config.toml
n_experts = 256
experts_per_token = 4
d_shared_expert = 0
moe_layers = [1, 3, 5, 7]
router_score = "sigmoid"
routed_scale = 2.5
lr_router = 0.000924
optimizer = "soap_variant"
lr = 0.00388
beta1 = 0.95
beta2 = 0.95
seq_len = 2048
train_tokens = 270800000
steps = 11463
dataset = "wikipedia_en"
Below are experts of layer 3 (counted from 0) of a mixture-of-experts language model. Rows are named gate (a neuron's input weights, with its number), up (a neuron's input weights, with its number) and show model dimensions 0-127. Each number is 500 + 50 x the weight over its row's rms, rounded and kept within 0 to 999. Numbers have three digits each.
Before each expert's rows: "comes after" lists some tokens at least twice as common just before its tokens as in all text; "gets" lists some tokens that make up at least twice as much of what it gets as of all text. This comes from a sample of Wikipedia text that the model never trained on. Tokens count by the router's weight.

# expert 23
comes after: " in", ",", "|", " 19", " 195", " 18"
gets: "or", " 2015", " 2013", " 2016", " 2007", " 2020"
gate1:525492586498480439566480487499523534418458482548523528478472557423509554508554453448539547442558490526517423484434455492654456473549430461485502399543545515515426535460470512495498469520549445570566535521522468469519555585415377456444488636483568604527471554527481456483468554578471555493527526444551476442560506455465553449546584508477507472499601518518419545565520583473499476500559
up1:587525546500456506440538514435512552432499544397474378484556515501493590518629486542455540570544498545505480580586539467549487509471494557482495531404544474577511462496518518568474488555565540529465517491461500501535446505431500548498479427503530529440467415554563603470515525570523558505481530580597476503479422440508368580522529558451472516453435576475530500589559544425522547485546

# expert 89
comes after: " |", ",", ";", " 6", " 1", " Sl"
gets: ".", " and", ",", " 1", "ov", " –"
gate0:440594571411508416545436474534408423543505399420519492534475539460530461454538535494557552450537457521445494571539474545500462596416491497549461528560506513474567540533547535572492492486518454544491546514568498474560587513493444538537431603520576499577558457504501456465519534590531580594408524522586529506569503443507548449522487501557497472457513451540553579465548460416459421449547
up0:440496517520502463438478568522396485486488546404508570476464516493520457492612517441541508449523405428514478492543485439514468581552535538557421541501451486496515465441530436473503455563445627507537513415485443560494534594435502501492477545455544533485535446496426502541531541456415561513526508601543562535640579582490452488556484550516487525550606523437486413543488556409503464535466

# expert 67
comes after: "\n", " ", "W", " Votes", " Win", " DF"
gets: "|", " |", "|---|---|---|", " Pos", "|---|---|---|---|---|---|", " Preceded"
gate0:546561596450473554518558481455527522478497471528494456432458515468452444396489555499570454463505496536483572537487467560415433402442509510552496479540536481482516424456483526499495351507494381528546521374502484410566432494494489479515400525455480535528458473432438483474524592501452489444540504580487530502393461572567463485513509403400581418446519492484530513517477533553438470495547
up0:468576617470541628488448499458502583514582513514471442493471521476540520538450597499520499441498490551515507445448459490460545450540565444515544467567452487432500590557501465446504394478451408477486555372425426525521463474495498493517425412412442484470536449452501564513541433412436451428463468530457464456494460463481408492530414421465529534474542522496486470553495519542383471497507

# expert 26
comes after: ",", "s", "\"", ")", "er", "ing"
gets: " and", " or", ",", " &", " but", " then"
gate2:568591561482490545546448500527454442489543539516448486438536444433501516446510544518475479483537465457579553520522464477496525532533547612526495488523527552605621597459490547520436461540480526569425547391508423444517500556511467403503479424499498460531531624483436478444532456525496451585561457404534482503602465456526483445518547549529554560417585511555496483536577491433532474467429
up2:521504485459599508474543561597461498504493470467563512548459463472431499553426558519494437547487411502471497538606440450491553492571492556500507390407488479481538516519567523537500417489430482586409549469562470424429487569526432481506501507579478442546423546504551500512446536459457486562522530503539547539596520535601467516535505542594448513482415464526498479520515403399558465375509

# expert 205
comes after: ",", " of", " the", " /", " in", ":"
gets: " Ar", " Bar", " St", " near", " Air", " located"
gate2:398590515479598548492538459487529547580482496460512495491503466458477531535482540508583517580468473519457435517485561513498479536428592527527443535430459478522467515512487507444479505526560539578589556447525479622437451489458510555600561567442440423496514455542427542389523582546451497588497420526433492509474603457534473573508484563527499534583456528511450493435484515541416451612506
up2:513521503506554453523476462463479575517456470452454538485531452524521523463447443549436544543543500472499483537484523521545363471497562470513508455441449468433467476496572496388496451430481438519581459467550590591467542494512552467510558534526542494564478433496545561413570437488601513549471414436529567635504540442562459455496445578526546429498401445548602441507514475495553433424472

# expert 151
comes after: "\n", ".", "==", "===", " ==", ")."
gets: ".", "\n", " It", " it", " and", " but"
gate0:556589561500528530544343500528450474551566415496555510538454469610466500497496585488484555552538560547498488543511514505529478549561412541575432459535501443535397483496501467408550483449467413502431462402491555457474442480491407447595491446562473501558526490512549573455471439544537456484453490493457526501558586437514482425434619526536484484535536521546514531514589506457548505550505
up0:531485518515569503419597506438505428489599443448560540518468624454486527454428553422531488534496502527485524469503512526568469417426530479521520558444464506449461534495537514514461582467566466511502539504536527478596525541486415557478541533506499378547499591365454402564397442454481549452444545571543468445544495523555471453488539486586580559467507482525506526572491581499532484420507

# expert 95
comes after: " F", "av", " f", " s", " fl", " bl"
gets: "av", " under", "our", "ood", "air", "ind"
gate0:490540486504531576529519566446530546488519572555441469485528562463471384462483618419531481479381378467532583459504477570455505467560485423571460550509444531537475441547571466464568512604501493530473500550551435543421452450518546461496579605487429424529560528468483508508499476504535498465490528527396471453520491454535502491399542446412482454554540557502499436498444555524569449551541
up0:496588511513416461588512491515515490451462505531489533489473495499449512487527460564505475503424430526510576447538559471452538517497487560367461461500523536388566435457562618407483566486576472513631546511524471463445497489441541529493442590523414506426496566430569439485503519508498571563478507573497498491481494538626508530534385465512472426477478509509477496449575439528437574554558

# expert 153
comes after: " V", " v", "V", "v", " ch", " inst"
gets: "all", " V", "t", " v", "w", "en"
gate0:388584550470474509457479481584498559531412533584510512531526499481483491453491601536518462501378487454527519479468444483493497507547536532515509518562439521494436506561496524494481488570448518575415544521469488435509470499522498567492461511525566434431649499386486526512551574532481532487535422389497508488537607526540466606558510482537478603431484511564558514441519390454466474433427
up0:599550430521446526478456581464481436468481481453447509490458510411530455441486551599466530488516494445514486533386401517510446559475611504461522567525450505482466496464474472475536589478488480533532570477570585528474594450464372485464486474523409442507519531450439461551511455546399545561443541547520464561420510462592450455480582529440550499479489435545556527444485477453496545397498

# expert 135
comes after: " |", "\n", ".", " T", " S", "|---|---|---|---|---|"
gets: "|", "\n", " In", " T", " B", " in"
gate0:583475400594551473497629466508431442444511466542495516517505543424510464523436483516524437543509479563467517581589438535484514491494478513514551525514589547475412422502572448564544517569459461481529594519557566623527480572579467431469590531495513490469419514471390528487485466520434574390452478561534489492476503500559566428509475477500516466465521483506546519498410557520506477543402
up0:469533484494466495447476416480467463495493519401561410498449504551607544444575452560582530382510499536517585441477487425568558455478434559454477511511448448538471570526514466543496502469521526534398472528443527431546473461511650451476461432491508537549535516504594503580488413496526431486543478616574448493509474497424474541470421537459559502479566502503519399502571529442544509450506

# expert 81
comes after: " W", " sp", " w", "W", " Sp", " K"
gets: " sp", "ent", " W", " Sp", "isc", "ox"
gate0:561519525433540486506557440433552543542480555423363481536469481534582518425477526531578480529478544456446451535535510461520545477549525506485585456443438558473544613483488550573542447471494469487471493485512549452467420497456490464451520501417524473373508432485578379548479458496554466487560465504466555543508541499573535505593464469479356473391442538543446526520489423536550484453539
up0:546520536470487523523516458466544507488437526521475506439480382462487390510528489549513516466465511545477441489423427533486491508401467476491602452497556470491494534578465444514375538450441462470502510468550544451443513519495476450485409425530473547538428580560496504449517439486436585412494487431460463527389557527423472520478442581388499499459426508471538543451450445533496573347470

# expert 241
comes after: " D", " d", "D", "d", " dem", " Des"
gets: "ire", "on", " d", "rug", "raw", "es"
gate0:461470435497569555486553564486490550575492514495516559527488503553502451551516504473435508490480435472520463585524588552608476497581453481585497431571520496546483366542527409423452440511546500537523531465472522548571444424504532481634551416484435465540556520398465454502418516469485525411522499434532559533502448440553460547464441610585545499473537484539531526529430539466512442539455
up0:498485514575452552524559435488586467393428433528585468432491558453587394486573482470508472442475384489502498556390594510540566461543391368497478470487531503550546559481515457504461527475496443475517530482487432557554588451549456504468449514570485456575495523566498523561608498524508478506477503559512472507466468535456527546502511570519441420466407529443554546519482538495580558511513

# expert 10
comes after: ")", " |", ".", ",", " in", ";"
gets: "\n", ";", " D", " R", " U", " B"
gate3:498471504483491482494495573456595587523474508466673474577461501574467612398490427551503501486568360373410463446506488438472548441506486492484494471580554465472443526514532479512451476473456568430475465522514502471534532586569554456555441492513534520463453512481481464437501463501531453525462441525505616526527493521435569497389569519511570488473487439491551507463485465423518554498458
up3:464463534469436497492459455511489472535390472430406482587513379461592462578601449529476484464481522505484595510489467537623517470538589457442449540450548479560493430363423507498521469521546555528436383531509554520481484390436479532498539499512416585491443483537518560494519497474460543483530505517512602490549540476490498525473448426554454387498492474433508459459513502491513480570509

# expert 162
comes after: " m", " M", "M", "m", " a", " s"
gets: "ight", " m", "ction", "aster", "ixed", "ission"
gate0:449500545501520617547530493532527538550462459507446532449382484476545485531436526466537487448541536466517512492479537524503509591516471507552442586503507495500486496579543587472523447498434471474503555511474615519464493464626456412528457534527567555472595438377466479493511705507455502503476479442475468562546510511457464449536463561420523474552466527488480394442471505506425534578522
up0:490546504454449482521536468506634564457517558493528493480480438480492475528566442568546479474488384513505542411552501570505457558455467421499517551512493520564569476479521518466391601483484460563551472450455495402441535460544501511472488472469447505418508487487509478476526532362433546478425434538516425462406597453412554614520617484479453460539514512585566503478488452496453539499463

# expert 22
comes after: " |", "-", ":", ",", " of", "|"
gets: "ou", " Al", " Gu", " Mar", " El", " San"
gate4:569511599524506562393433519443565520383486518498494495528452489530465455491507590553480493587474568502556431531501572552533397598495554424431498466515372519565527585433572517458503429528493520583433507540506412544456479605525550459545530482480502529542548526522547410453450471476496438392443523558554516476513535497453552427507521488543453524523536476473517503480443554438465457441508
up4:463477510555429475435532554424407438498462431468432526546473546490402515574513541511593551562525505499556491547517510503536464482457484445477478646417573393503495453439477455510579481526503546519537466512467534578494516380490504536605556517594517493488473497487475527495435444575576490496429439517535534525582563563508504506490638485536583454513430537504548500508457472430494418461466